config.toml
n_layer = 14
n_experts = 80
router_score = "sigmoid"
routed_scale = 2.0
router_bias = true
lr_router = 0.000434
norm_eps = 1e-05
optimizer = "adam_variant"
beta1 = 0.9
seq_len = 512
train_tokens = 469100000
steps = 7898
dataset = "wikipedia_en"
Below are experts of layer 9 (counted from 0) of a mixture-of-experts language model. Rows are named router (the router's row for the expert), up (a neuron's input weights, with its number), down (a neuron's output weights, with its number) and show model dimensions 0-255. Each number is 128 + 24 x the weight over its row's rms, rounded and kept within 0 to 255.
Before each expert's rows: a language model's description of what the expert responds to. This comes from a sample of Wikipedia text that the model never trained on.

# expert 4
Description: Final suffix pieces of nouns naming people or roles, such as -er, -or, -ator, -ologist, -ian, in editor, forager, Luther.
router [159 114 144 138 115 150  99 108 134 142 122 105 159  77 112 144 167 137 133 114 163 117 150 118 135 111 135  92 129 169 118 107 124 128 148 134 152 102 106 140 123  90 118 122 160 124 123 158 125 137  87 153 139 133 131 153 167 166 126  74  90 141 149 149 171 135 176  98 110 152  98 134 128 103 132 108  97 131 137 117 126  82 127 126 101  96 122 113 118 112 157 135 111 143 140 110 156 113 163 108  98 129 101 113 128 122 179 139 118 126 103 119 119 135 154  95 162 165 149 121 116  95  91 160 113 173 140 141 170 108 141 149 132  91 155 192 105 100 111  93  96 110 132 133 136 115 122 154 142 114  85 125 134 123 109 100 135 155 130 112 147  67 105 138  88 126 137 171 134 104 144 129 113 180 118 147  67 145 146 119 156 118 105  76 166 104  83 159 129 141 107  86 137 145 137 134 132 135 117 124 130  98 111 132 134 102 135 134 113 155 150 189 122 174 146 145 146 130 142 108 144 136 121  99 109 153 161 131  87 113 104 125 146 143 160 138 118 102 102 120  85 138 156 112 137 183 120 129 123 112 163 104 139 189 136 122]
up0 [132 117 174 116  98  94 132 139 161 122 144 148 170 106 128 155 120 144 140 128 140 144 155 103 159 153 129  98 143 129 127 142 167 125 104 116 140 162 150 181 142 118 109 157 127 133 111 128 146 147 125 125 163 132 137 115 171 116 133 107 182 103 130 123 109  94 138 152 160 126 131 114 141 103 179 139 137 135 125 127 143  95 135 128  98 162  89 137  74 127 105 136 189 120 177 126 173 100 123  98 107 112 142 128 110  74 143 131 120 163 142 158 185  90 128  85 136 156 114 149 117 121 101 144 126 153  67 131 133 104 151 116 146 146 107  98 118 124 154 136 128 119 123 130 143 118 126 103 165 153  98 129 123 175 134  99 137 112 111 127 128 114  94 170 129 156 169  92 144 115 167 156 119 108 168 155 115 141 146 136 132 127 130  71 147 139 119 135 109 106 108 104 126 115  95 108 109 117 157 118 157 145 129 147 163 127 109 156 133 146 160 193 131 150 130 174 126 122 106 112 122 135 115 150 100 124 184 132 150 112 103 137 171 144 136 130 101 143 144  62  89 120 144 138 135 180 122  89 143 138 181 135 124 126 141 146]
down0 [128 141  87 129 106 136  83 130 108 171  80 116 128 113 140 123  85 115 112 148 147  87 151 189 107 128 134 136 101 149  82 152 135 106 186 127  82 119 125 124 107 143 158 145 151 150 124 100 134 132 140 135 139 116  97 112 123 167 124 158 167 115  86 104 150 111 127 101 143 146 157 127 110 148 177 155 158 129 145 145 121 146 138 139 164 164 146 134 137 114 104 113 116 120 149  78 123 154 124 159 107 106 155  88 129 146 151 136 107 118 119 124 124 119 132 120 137 110 145 165 152 149 136 154 106 114 158 141 101 132 126 124 131 145  93 123 135  90 143 134 129  85 144 141 128 116 140 134 159  52 126 146 135 138 136 173  62 134 176 117 134 124 129 116 150 153 114 113 115 167 148 115 152 110  94 126 137 200 124 144 127 176 110 161 105 115 121 108 171  77 143 119 112 127 147 125 122 127 137 127 151 117 121  76 162 135 109 159 127 127 137 155 151 122 129 114 137 156 152 117 130 110 138 171 121 116  96 106 153 101 129 139 125 140 134 100  91 165 139 120 154 140 155  54 177 113 127 106 116 109  83 107 139 147 154 101]
up1 [120  95 108 150 186 129 160 126 116 144 116 148 141  52 155 123 110 144 104 110 163  79 146  84 161 115 150 136 114 151 135 103 148  99 138 128 126 140 157 148 118 115 154 115 136 128 159 137 114  80 145 117 111 128 164 120 115 137 143 113 121 163  93 122 124 131 166 152  91 135 115 139 161 129 124 149 135 126 149 118  92 130 146 104 127 121 140 154 127  79 117 139  86 129 126 104 125 127 153  68  93 143 127 105  88 113 165 122 110  96  63 181 147 120 147 109 116 136 132 125 116 127 112 154 117 134 148 111 128 105 151 150 151 129 152 139 124  91 105 162 121 124 145  96 164  79 158 143 139 121 109 134 122 103 130 122 143 145 143 121 103 110  65 145 141 129 161 137 126  97 152  74 138 157 145 152 122 119 133 133 140 102 146 119 120 104 110 145 123 158 103 102 137 155 157 192 122 108 148 168 150  89  92 121 172  73 142 124 152 133 136 122 117 120 149 112 156  84 102 104 108 122 127 122  93 144 178 156 136 138 171 102 144 170 179 149 120  95 154 113 145 122 126 112 152 140 131 121 159 107 130 111 140 169 137 160]
down1 [108 154 128 137 183  98 114 164  92 104 164 152 137 142 119  96  96 112 149 129 127 149 146 131 144  82 174 186 133 136 131  78 168  97 149 114 134  99 138 134 134 138 109 130 146 126 106  93 135 148 151 102 138 106 140 128 109  73 104 105 108 147 155 153 120 115  80 122 115 141 173 155 113  90 130 139 144 118 165  97 136 112 135 119 141 122 133 132 133 158 156 139 154 145 148 128 128 112 133 112 115 176 100  87 152 132 113 141 129 191 116 129 112 140 114 115 136 113 144 143 126  99 125 100 148 107 105 131 153 127 145 114  99 132 128  88 107 130 142 130 133 111 110 139 165 167  91 100 112 152  84 116 118 163 115 153 109 114 106 117 161 156 146  52 152 127 147 121 164 120  94 111  97 132 128  76 158 104 100 106 138 137 134 117 105 142 166 125 152 123 115 140 125 145 170 107 179 140 154  99 106  97  95 122  90 162 114 124 121 150 127  97 141 128 115 153 146 116 136  84  94 155 161 150 151 139 145 166  77 148 132 101 100 109 125 107 103 120 118 138 104 134 171 156 111 113 135 148  96  91 169 121 170 147 141 110]
up2 [145 109 131  42 107 114 110 109 107 141 100 183 150 140 165 120 147 151 137 118 137 163 124 136  93 116 173 110 108 133 149 102 129 139  96 180 151  77 154  99 127 114 132 102 105 139 127 136 133 137 119 134 134 125 150 111 137 119 128 138 141 140 160 151 134 118 113 111 117 131 147 153 148 120 118  98 149 141 126 141 133 123 141 158 118 115 172 131  90 104 160 141 148 120 120 140 129  98  94 161 132 133 121 154 151 170 118 122 113 187 109 135  88 109 120 125 156 125 162 166 150 128  99 111 136 147 126 115 157 163 146  75 101 121 162 179 123 172 131 114 110 112 153 135  98 156 114 147  94 120  98 124 166 157 174 149 103  71 132 125 142 131 148 105 140 102 141 159 150 134 159 139  84 133  96 135 149 138 153 119 127 141  93  89 124 121  94 138 161  88  95  92 124 123 150 159  78 138 133 123 129 157 104 140 104 122 119 143 112 109 107 195 140 139  92 156 163 107  95  78  81 152 124 133  88 128 131 143 103 151 140 110 115 155 105 132 123 129 122 125 110 163 128 144 116 160  69 112 121 114 143 133 163 137 110 149]
down2 [128 136 135 199 134 130 126 157 149 117 151 122 150 187 125 151 127 151 183 105 123 111 122 106 115 125 127  80 124 133 138 110 123 129 115  73 115 102 132 118 109 134 126 105 166 125 129 154 119 118 149 165  98 142 129 170  71 121 158 151 109  96 121 108 136 115 140 129 136 103 168 149 156 121 128 125 127 152 167 127 110 125  79 167 123 175 127 130 105 134 161 128 152 107  97 125  99 112 153 185 127 135  98 105 158 128  90 101 150 163 150 104 142 123  99 117 133 150 130 131 148 178 156 150 101 134  62 190 109  86 130 115 118 130 172 185  89 114  93  90 104 103 168 130 100 134 117 107 139 125 129 129 111 144 125 105 157 123 150 121  64 135 139 155 113 143 167 123 134 138 135 107 107  91 149 111 148 119 111 141 147 142 114 113 122 148 108 115 130 163 142 151 115 105 154 132 110 127 135 154 113 135 123 127 149 138 140 175 130 135 132 153 127 125 124 143  94 197 185 100 124 140 123  82 138 103 133 138 140 123 129 132 130 176 134 132 122 165 127 106  93 153 168 130 136 158 116 124 117 146  96 103  96 145 109 124]
up3 [ 77 130 144 110 174 136 158 147 135 146 138 116  78 133 174 152 142 136 117 127 139 141 169 136 100 100 128 141  88 124  86 133 135 129  91 189 150 156 124 100 126 116  78 102  73 151  83 132 118 132  88  92 151 106 146 151 132 124 111  85 101 126 121 134 115 156 130  90 153 144 130 138 128 139 147 136  90 138 186 146 124  81 130 109 128  80 129 114 189 100 110 110 153 123 115 128 159 157 168  99 136 115 101 153 120 142 125 122 101 126 132 107  93  90 121 108 131 143 114 126 106  90 106 130 158 177 106 100 152 143 111 155 127 110  95 158 124 109 142 133 111 165 143 152  96 129 128 100 151  41 134 123 136 143 121 165 151 129 126  97 146 140 156 142 154 119 106 162 104  89 140 130 121 145  83 131 142 113 150 123 120 139 110 115 103 135 131 145 110 138 149 117 125 135 144 108 131 145 167 136 112 101 128 140  92 146 114 126 104 122 140 155 119 134  95 106 143 144 131 135 166 156 129 153 145 112 110 173 119 185 133 142 170 120 108 125 136 114 119 100  96 154 144 104 104 148  78 169 128 108 139  94 148 153 124 146]
down3 [116  94 130 116 165 162 122  81 133  97 166 102 126 132 117 182 115 127 102  62 136 154 140 148 127 153  71 129 110 162 100 148 115 147 116  93 141 161 119 109 156 109 153 114 105 123 128 119 120 103 103 162 124 161 116 125 128 103 164 131 133 148 152 120 108 126 146 133 142  85 154 122 131  67 146 121 131 127 105 112  83 132 153  88 130 149 123 143 116 121 125 118 103 123 137  89 160 107 113 150 156  82 136 104 133 152 146 137 124 120 125 102 133  91 145 136 117 127 138 101 181 137 142 143 136 132 163 162 144 179 102 110 142 152 124 151 167 134 180 129 122 146 141 110 124  86 134 101 126  78 160 155 144 142 136 133 101  82 129 146 124  65 103 117 115 102 178 114 109 119 160 113 132  96 158 146 172 142 165 140 136  83 108 120 171 121 185 123  93 139 133 109 145 117 122 161 111 135 188 103 124  89 150 125 182 136 135 113 123 130 100 110 133 132 126 120 130 141  79  88 104 119 129 162 141 129 147 144 118 134 122 132 142 100 119 113  91 123 123 111 128 115 142 116 120 109 131 140 116 112  72 121 166 148 129 170]

# expert 31
Description: Middle pieces of personal, team and place names, often non-English, such as Gu-id-o, Gu-att-ari, Lapeyr-è-re, plus Richard, Robert.
router [162 118 113 137 180 119 101 102 111 174 140 113 104  73 112 131 134 138 117  94 143 145 105 132 111  77 170  79 109 127 114 123 111 132 151 103 137 141 125 183  96 129 133 122 103 154 127 144 126 142 113 140 125 138 102 148 150 126 137 104 140 151 131 108 146 127 101 139 143 118 153 142 174 124 163  91 136 136 178 170 140 119 133 106  90 120 132 137 105 119 137 144  84  96 116 137 145 128 111 130  75 128 126 117 127 137 128  97 110 152  97 140 158 120 161 139 189 137 132  82  91  80  95 116 147 177 118 149 145 118 135 150 101 104 134 146 135 134 105  84 113 139 109 133 157 155 131 185  89  87 150 124 150  91  93 150  87 121  97 129 147 114  88 135 134 145 151 114 146 147 127 109  98 149 138 110 116 143 167 147 137 172 161 130 103 143 112 100 135 132 121 121 111 144  72 142 144 132 140 132  81 105 119 110 131 100 137 127 146 127 182 154 146 127 176 155 102 107 124 115 159 112 105 140 123 151 177  96 108 122  82 117 129 102 149 136 147 107 108 135 122 143 148 119 157 169  93 163 174 118 135 129 151 163 164 141]
up0 [129 119 100 134 120 114 105 100 135 148 125 135 120 141 169 124 126 117 103 136 119 111 161 145 120 136 143 130 141 111 103 132 154 129 102 109 138 122 112 151 117 154 131 128 119 108 137 150 134 182 137 139 126 102 124 186 132 136  97 105 151 128 111 127  99 120  63 107 132  83 158 113 129 125 134 131 137  91 127 183 176  93 112 147  97 116 105 139 129 176 157 106 115  85  90 159 144 104 129 166 128 120 145 127 146 161 113 132 100 112 134 139 105 115 197 123 146  84 141 135  66 100 146 159 127  79 105 136 146 162 123 116  80 152 140 149 114 174 108 127 113  89 158 151 127 180 127 145 124  63 147 125 160 100 135 140 123  94 137 150 116 148 146 152 137 110 136 107 117 168 126  86  73 151 131 164  84 157 108 151 147 147 143 129 151 107 127 108 177 144 105 135 130 133 101 151 121 102 168  87 137 149 130 125 128  74 150  72 121 135 145 129 122 127 150 134 134 130 142 178 112 163 110 110 146 135 103 145 107 108 148 139 139 125 151 120 124 125 145  73 116 124 187 130 139 120 141 111 132 141 133 156 171 149 137 116]
down0 [131 141  96 105 124 123 130 119 119 137 132 171 163 114 113  94 116  90 149 112 133 133 158 131 109 164 171 122 170 123  96 104 119 153 149 145 137 152 106 163 134 136 107 111 117 139 122 129 132 155 139 141  99 126 104 136  94 127 166 119 103 148 103 114 140  68 110 101 152 162  89 105 119 161 130 144 154 112 157 107 108 112 146 129 146 115 159 124 127 136 106 108 153  83 150 147 102 134 105 125 150 128 124 109 138 142 178 157  88 182 156 116 166 127 117 110 121 106 158 140  92 136 112 143 134 135 164 106 116  92 136 116  94 127 130 113 140 149 170 136  99 173 140 169 114 150 103  95 112 119 107 106 141 101 152 150  68 133 183 171 134 165 186 161 152  92 173 103 122 109  58 118 116 141 124 113 139  99 157 121 107 154 155  98 110 105 133 121 129 138 123 164 120 121 128 126  87 113 121 127 157  84 147 118 127 111 105 122 133 154 148 105 144 144 132 117 145 149 127 117 109 113  94 137 154 162 177 171  76 154 163  91 146 102 131 151 124 129 167 155 128  90 140 101 104 114 155 127 120 124  88 142 144 118 113 148]
up1 [125 143  97 165 145 118 119 107 122 105 134 140 106 110 151 111 123  71 146 140 138  79 151 109  95 147 128  87 118 101 125 116 144 124 163 134 103  88 121 128 122 135 100 117 118 121 116 106 117 169 163 113 111 114 137 136 128 100 154 136 131 134 159 139 147 111  95 158 145 142 156 132 113 129 119 141 158 158 158 112 115 114 146  87 187 132 133 126 150 128 149 164 108 115 130 111 127 155 160 116 141 128 157 100 118 125 149 103 140 137 113 162 155 133  64 138 103 149  94 138 151 141 127 124 152 130 142 140 102 131  90  81 172 137 105 169 116 144 138 133 142 128 170  79 127 105  97 152 148 128 120 154 132  97  86 119 108  87 125 123  99 124 123 138  76 143 146 163 117 135 123 101 113 114 148 112 145 142 131 134 119 108 185 143 104 134 109 140 108 162 119  87  91 104 121 153 109 119 162 141 111 106 130 156  50 124 151 121 135 168 137 149 141 141 122 169 101  99 132 101 154 183 144 119 163 127 142  93 115 187 135  85 106 154 114 106  93 118 159 151 134 108 151  84 171 164 108 160 116  79 117 152 168 110 124 132]
down1 [149  99 178 104 157 133 160 132 140 148 131 125 132 177 150 143 160 135 145 160  92 121 100 135  96 128 142 131 110 154  99 149  99 157  91 141 177 144 105 134 202 154 109 136 146 153  98 127 153 129 138 134 109 108 140 123 147 140  94 123 141 141 152 121 132 157 125 104 101 118 131 150 150 132 165 100 133 129 124 133 104 131 142 148 151 119 133 120 155 175 119 121 125 100 127 167 132 126 155 103 151 167 116 153 153 131 137 140 127 106 114 104  95 150 138 140 143 155 129 114 124 134 173 140 141 147 141 129 103 132 115 148 118 114 173 155 168 108 114 113 115 142 121 103 153 141 148 110 160 127  92 137  93 101 123  98 133  86 142 102 173 142 125 118 118  87 101  88 129 121  57 160 119 136 129 129 125  79 130 117 155 126 141 121 124  79 152 152 130 119 127 128 117 118 102 131 127 159 171 125 131  84 111 145  82 151 131 161 191 163 124  96 118 169 100 145 131 131 134 110 146 108 120 169 127  94  98 122 120 116 116 188 163  95 123 131  77 145  96 110 123 161 140 173 122 121  79 141 159 100 125  78 168 155 114 157]
up2 [132 127 117 149 149  70 115  84 117 133 143 153 122 142 109 133 123  98 143 129 162 147  97 138 123 137 131 106 131  94 132 117 102 115 155 119 105 171 132 133 113 142  89 114 106 134  82 148 160 154 103 200 139 131 127 117 136 147 112 145 143 128 162  89 104 146 124 125 127 146 117 136 126 151 160 137 119 114 132 114 175 103 127 140 118 116 112 121 126 123 129 103 106 140 119 145 135 143 138 128  97 110 168 115 111 135 123 102 126 156 109 150 177 129 142 126 208 152 124 113 141  97 116 121 155 107 148 128 137 138 154 143 106 137 135 118 150 133 136  59 125 108  90 119 132 177 107 156 113  99 136 155 148 159 117 154  91 137 113 125 125 109 113 118 136 125 126 131 144 147  98 132 112  90 124  96 126 131 204 150 133 172 135 152 103 113 160 127 127 116 151 119 134 125 163 102 139 106 113 164 105 125 116 159 137 103 156  88 147 183 161 130 127 157 103 127 106 101 148 117 102  88 138 155 110 135 127 118 152  81 112 183 120 124 126 150 111 108  90 118  98 168 109 146 174 176 113 127 194  78 135 147 159 131 141  59]
down2 [ 87 124 146 113 106 142  98 168 107 119 151  80  97 128 130 119 150 125 104 134 154 112 116 138 108 151 149 172 153 121 112 138 121 133 155 172 105 133 116 117 137 120 137 131 149  85 121 180 121 179 161 123 172 172 136 111 109 103 102 108 130 136 138 115 112 167 132 138 154 179 119 100  79 104 123  98 156 148 140 117 109 168 113 139 161 100 136 118 132 114 135 127 165 146 153 119 171 144 151 104  81 140 144 151  85 114 100 156 155 126 122 112 148 141 146  87 109 101 144 123 120 170 148 132 156 110 156  90 127 169 132 128 125 132 173 114 159 155 163 129 170 164 106 147  85 118 147 108 137 104  61  95 187 131 124 116 125 146 130 110  76 142 122 128 144 129 114 128 119 181 132 136 128 153 130 123 115 140 116 152 109 140 129 119 103 121 173 133 128 135 140 114 128  93 191 107 100  99 133 128 153 138 123 158 110 166 115 139 149 127 126 103 156  92 161 135  89 122 128  72 151 106 151 165 112  90 112 103 141 144 125 127 110 147 132 132 121 140  70 141 113 125 121  80 159 118 119 123 128 137 127 127 107 128 172 154]
up3 [119  91 131 126 133 129 143 151 157 113 136 129 135  89 131 118 127 110 114 101 128 140 101  65  97 135 156 153 110  97 121 101  86 145 126 122 129  94 106 135 112 146 129 146 146 138 161 151 106 131 134 142 161 103 130 106 107 149 130 118 123 140 109  85 157  97 118  97 102 111 127 120 141 134 121  82 122 134 104 137 156 119 145  82 116 125 150 125 115 149 128 124 110  77  87 142 167 137 138 137 153 141 141 110  75 129 104  68 114 139 124 125 139  99 112 130 169 106 157 141 133 112 102 133 127 115 116 136 157 109  86  87 130 114 163 146 148 115  90 124 118 119 135 128 109 126 137 180  92 102 166 127 192  75 118 135 103 139 162 162 155 123  82 174 127  26 135 105 118 134 163 131 111 155  98 101 155 107 136 147 137 126 141 135 128 129 129 107 175 138 119 127 133 111 153 116 112  86 127  98  86  86 141 122  80 143 158 154 100  98 135 151 102 142  94 125 127 156 153 113 142 100 132 125  95 132 149 164 110  85 153 143 111 119 159 127 117 127 115  90 127 163  95 118 113 162 100 134 121 138 130 139 182 151 144 142]
down3 [116 119 148 156 140 176 137 158 161  90 140  52 115 128  91 114 110 155 145 110 113 138 137 123 118 132 129 102 119 124 112 143 120 126 149 169 123  84 115  97 157 122 133 119 137 111 145 142 144 124 117 124 150 145 131 125 107 123 148 118 107  64 151 154 104 143 123 149 192 157 112 118 143 138 109 139 129 145 128 131 108 123 137  61 119 131 173 143  85 142 136 112 148 154 121  52  95 117  99  92 117 169 146 164  97 200 118 171 126 151 109  60 130 112  97  99 115 129 150 132 126 135 158 118 142 136 165 152 123 127 151 119 142 100 128 149 135 159 113 140 106 135 132 113 104  85 115 130 121 108 100 180 134 130 167 142 123 138  85 134 109 113 142 138 143 105  99 169 161 143 108 159 152 106 129 118 141 149 117 109 125 116  81 106 133 119 169 126 113 137 147 177 129 118 138  98 129 126 138  97 119  85 148 139 181 139 112 150 103 104 141  93 140 135 147 180  96 116 143 157 137 152 171 147 120 129 143 116 131 148 122 111 135 131 111 154 165 145 143 142 118 111 136 145 110 111 109 106  89 105 102 160 128 151  86 112]

# expert 32
Description: Inner stem pieces of long Latinate words after prefixes like de, in, re, plus year digits, e.g. de-mo-graphic, in-ten-sive, pre-gna-ncy.
router [129 148  98 178 119 147 159 145 100 136 138 121 137 116 138 109 119 121 127  91  78  83 152 112  76 140 149 149 101 164 101 139  73 122 189 113 173 101 126 165 100 143 112 141 113 122 158 185 134 159  94 125 100 126 106 168 138 133 171 121  76 114  90 107 119 178 177 131 104 137 102 139 107 122 140 108 100  97 151 123 140 135 153 134 130 126 146 150 137 138 157 108 120 118 173  95 139 163 157 106 110 137  83 119 102 146 106 113 147 139 144 142 132  93 150 113 157 130 154  68 108 108 119 134 138 176 154 115 187 171  90 106 159 125 125 129 124 122 139 135 140 113 119  97  93 152 141 146 114 101 124 166  93 102  83 132 141 156 105 147 127 115 127 126 117 122 140 133 152 145 155 141 113 143 170 105 119 133 153 118 150 138 149 125 127 106 142 141 129 157  97 143 152 128  89 135 133 209 144 114 110 126 138 116 101 114 155 119 129 126 142 161 122 111 109 115 129  79 157 139 137 137 108 136 109 115 109 129 136 115  99 112 127 102 143 144 152  98 114 149 159 130 163 137 142 171 134 138 155 116 130 121 179 155 103 141]
up1 [122 175 116 164 135 140 132 118  84 139  94 118 141 148  89 137 159 122 142 114 136 179 161 119 130 148 184 103 116 127 150 124  86 125 143  98 189 153 141 113  95 109 128 131 155 139 146 159 105 125 129 147 131  83 128 156 131 141 109 114 120 119 105 111  93 155 125 140 168 135 149 147 123 137 138 114 106 150 117 133  81 108 170 153 136 147 140  88 162 106 159 116  76 102 201 171 151 117 102 134 110 120  77 114  70 143 107 127 138 169 109 143  86 146 180 116 139 150 115 117 129 116 132 148 143 152 110  92 130 153 122 149 134 141 173  97 137 145 126  92 140  96 164 141 164 131 127 160 125 110 132 150 109  83 131 107 163 156 132 124 105 129 120 132 149 135 143 113 129 105 149 144  87 154 114 178 107 117 140 168 120 156 101 108 123 113 139 157  84 102 143 119 161 121 127 100 130 122 102 142 143 107 100  80 105 158 171 126 151 129 122  99 133 152 129 136 105 120 111 154 186 143 162 117 147 129 128 121 162  98 108 140 145 159 109 138 117 112 115 101 131 131 131 110 125 178  99 120 120 173 141 115 160 116 110 130]
down1 [105 108  99 129 112  69 128 143  90 152 154 125 184 109 143  91 142 100 123 118 122 128 126 140 148  98 109 136 149 140 112 108 160 104 133  78 110 124 164 113 125 123  88 168 131 122 117 127 133 129  86 149 138 122 120 128 150 143 147 169 126 123 184 143 143 141 113 150  84 139 163  84 184  95 140 150 156 152 105 159 121 141 121 120 133  99 142 114 127 108 109  98 135 134 155 126 146 131  77 109  84 117 136 119 101 145 125 133 161 111 131 126 101 139 115 133 141 150 130  97 135 182 113 138 113 169 126 140 131 114 145 115 132 109 139 125 109  96 170 126 132 102 155 115 145 131 100 104 110 104 125 124 148 130 168 103 131 105 132 159 136  91  66 112  81 142  96 142 144  95 107 135 119 126 106 139 126 124 149 120  97 125 109 147  91 168  98 141 159 125 123 133 113 145  91 146 148 129 165 102 109 132 131 134 128 124 128 148 120 127 156 133 150 169 107 129 144 139  95 138  99 132 138 112 144 139 131 138 113 105 157 120 173 118 197 134  82  91 164 125  83 143 165 128 136  59 130 192 137 133  99  95 133 116 145 202]
up2 [ 85 110  68 159 112 120 127 116 134 173 110  70 156  97 134 163 156 126 121 117 124 110 154 121 123 130 162 146 109 138 117 117 136 150 141 160 128 169 138 133 123 141 124 109 131 156 146  96 123 100 139 129 100 115 154 102 146 143  90 185 129 107 154 120 127 133 160 158 114 159 116 112 155 112 129 117 155 140  97 147 124 113 121 103  97 160 118 140 175 106 130 146 163 130 122 114 112 107 153 132 150 156  97 112 137 144 112 167 112 147 117 133 136 149 109 130 135 102 159 120 107 111  80 155  98 135 154 117 150 108 131 141 106  97 174 113 130 128 119  97 180  80 156  86 123  87 134 134  80 103 123 157 131 124 138 109 146 140 126 146 117  88 134 126 125  88  76 117  83  88 124 141 129 123 119 132  82 165 161 135 120 171 166 118 133 121 128 154 148 118 101 119 112 173 140 136 117 156 104 120 102  67 125 118 113 111 120 127 134 108 121 123 144  98 146 126  81 101 159 148  75  98 130 109 102 140 109 142 143  89 144 154 141 143 123 123 105 139 119 146 143  92 121 190 109 158 117  66 160  76 115 168 133 127 105 134]
down2 [169 124 180 130 110 123 127 147 135 122 206  72 111 186  72 123 118 152 135 134 135  98 114 115  81 117 122 127 147 151 121 105 180 158 153  90 153  97 104 166 155 166 147 126 139 173 126  98 171 134 176 111 136 126 141 127 125  52 147 141 119 157 144 125 153 141 134 112 142 174  98 137 145 151 122 141 141 139  97 136 160 173 145 144 134 137 152 103 131 112 127  89 146 105 141 127 128  97 135 104 132 183 140 125  98 123 172 143 169 147 113 114 158 164 150 126  66 143 150 159 152  89 143 143 123 104 103  94 132 173  85  98  96 122 119 127 105 158 131 143 122 145 127  93 106 142 153 111 146 139 110  96 143 165 133 104 164 143 144 133 116 179 154 106  91 131 150 136 106  89 127 125 112 115 109 133 105 152 114 127 127 132 170 118 113 163 104 141 145 123 101 101 135  93 102 122 118 116 132 110 140 125 104 122 147 135 144 113 140 111 115 118 163 118 133 159 112 124  82 137 107 142 114 154 142 136 132 111 124 139 136 111 113 133 131 117 144 123 171 114 167 125  99 148 132 107 169 117 124 148  95 113 140 139 106 110]
up3 [125 172 141  99 113 188 110 154 113 141 126 113 172 108 158 123 143 120 122 111 156 173 126 120 106 119 139 123 125 127  94 153  94 167 178 129 126 119 142 116  87 164 125  97 102  86 116 131 133 169 121 127 117 130 124 107 124 110 168 112  94 112  99 131 102 130 139 118  81 146 173 145 138 162 121  70  86 106  85 145 152 134 139 127 113 172 184 148 113 113 156 123 130 160 101 170 140 135 128 114 134 126 149 131 145 160 140 120 164 157 126 115 113 124 170 103 133 140 138 145 130  69 111 159 117 118 127 120 172  81 120 157 152 106 149  92 163 166 165 151 136  93 166 101 139 112 124 169 101  96 138 114  93  80 129 198 146 105 130  90 139 121 146  95 122 110 151 119 142 140 126 130 116 113 149 115 114 133 148 148 139  93 136 110 127 107 155 169 113 130 133 117 151 156 179 152 118 160 123 122  92 159 125 107 111 152 150 159 146 138 134 140 115 116 178 155 138 147 132 128 101 108 166 129 130 147 131 141 165  99 142 114 159 165 115 137 121 146  95 138 154 157 147 111 152 130 111 155 140 116 117 116 121 164 106 118]
down3 [133 160 104 142 136 100  85 120 128 158 133 123 116  70 111  99  95 169 148 133 143 127  86 118 150 121 121 154 115 140 127 141 153 117 141 170  74 137 122 158 120 160 133 148 125  80 109 132 116 150 117 138 135 165  77  98 167  71 135 136 121 107 141 101 114 133 106 104 130 119 154 160 141 106 131 166 146 124 166 136 156 167 173 155 123 103 118 148  93 156 131 124 147 136 162 113 147 118  86 135 124 147 107 132 135 118 116 134 125 142 135 122 115 192 111 158 141 107 139 184 160 151 142 148 163 134 135 165  82 121 126 151  79 129 173 143 143 134 176 133 138 118 120 103 105 118  84 123  88 131 134 107 101 128 164 126 148 119  91 129 137 118 100 146 111 136 143  88 146 163 146 143 122 150 138 131  95 124 111 132 116 131 107 147  80  83 118 129 118 149 132 144 164 155  93 165  94 121 139 172 127 147 102 105 151 112 131 144 129 149 111  88 105 134 152 127 139 141 120 127 104 136 153 140 112  94 131 118 155 141 145  78 139 186 102  94 115 135  93  97 147 143  78 127 142  47 125 130 136 115 142 126 114 121 135 145]
up4 [134 128  97 165 145 163 134 154 119 132  91 139 120 132 134 143 104 140 146 141 123 136 105 133 136 100 115 132 130 153  71 111 126 140 112 132 147 152 163 156 110 180 107 126 138 140 149 189 152 107 152 145 129 166 112  97 119 104 165 119 104 110 144 158 123  97 133 176  98 137 102 127 164 114 144 140 142  95 137 141 107 184 183  84 105 162 140 128 150 131 115 113 168 144 101 140 141 118 152 131 165 132 143  89 110 146 126 155 135 135 107 149 131 144 174  59 131 129 151 109 159 155 111  80  90 158 164 119 130 130 133  82 146 130 156 165 130 152 153 152 102 107 147 161 136 154 155 133  81 110  99 116 122 101  96  90 104 118 128 171 134 120 135 150 118 139 154 110 142  93 124 149 143 159 163 115 114 114 112 143 103 172 147 133  57  92 146 134 120 135  85 155 148 143 152 151 107 136 112 139 133 186  86 105  97 128 139 144 106 148 153 140 135 130 122 152 152 141 114 102 116 127 118 143  90 106 126 127 126 159 131 105 122 119 131 123 155 109 101 143 151 107 169 157 148 145 159 160 115 121 126 159 137 116 166 161]
down4 [158 147  91 151 127 101 101 106 149 158 168 150 130 142 115 104 127 123 118 133 145 152  71 124 168 114 125  80 149  84 147 100 105  96 146  76  99 125 123 104 140 126  73 159 136 134  89 108 126 125 107  99 153  97  91 125 152 133 160 143 114 154 130 143 118 108 193 147 132 156 160  97 107 110 135 112 107  99 108 179 112 124 102 140 127 116  80 115 130 152 120 144  97 150 128 102 135 153 158 146 125  98 135 181 135 112 133 131 134 118 114 141  99  85 133 154 127 139  92 137 158 108 148 150 137 125 134 151 133 111  72 129 121 116 128 146 112 121 153 124 111 127  97  98 122 135 130 113  83 153 124 119 147 157  82  99  99  89 112 140 122 130 133 156 129 102 105 141 121 155  83 134 108  99 114 135 143 115 161 109 166 120 100 153 186 124 170 139 127 126 183 114 105 150 124 154 191 120 103 144 138  99  95 122 154 151 107 106 147 139 112 172  87 128 169 120 131 117 156 130  89  98 111  97 132 140 168 135  75 108 138 162 111 122 129 143 146 102 137 130 187 121 137 138 134 137 131  99 137 134 163 125 119 142 131 128]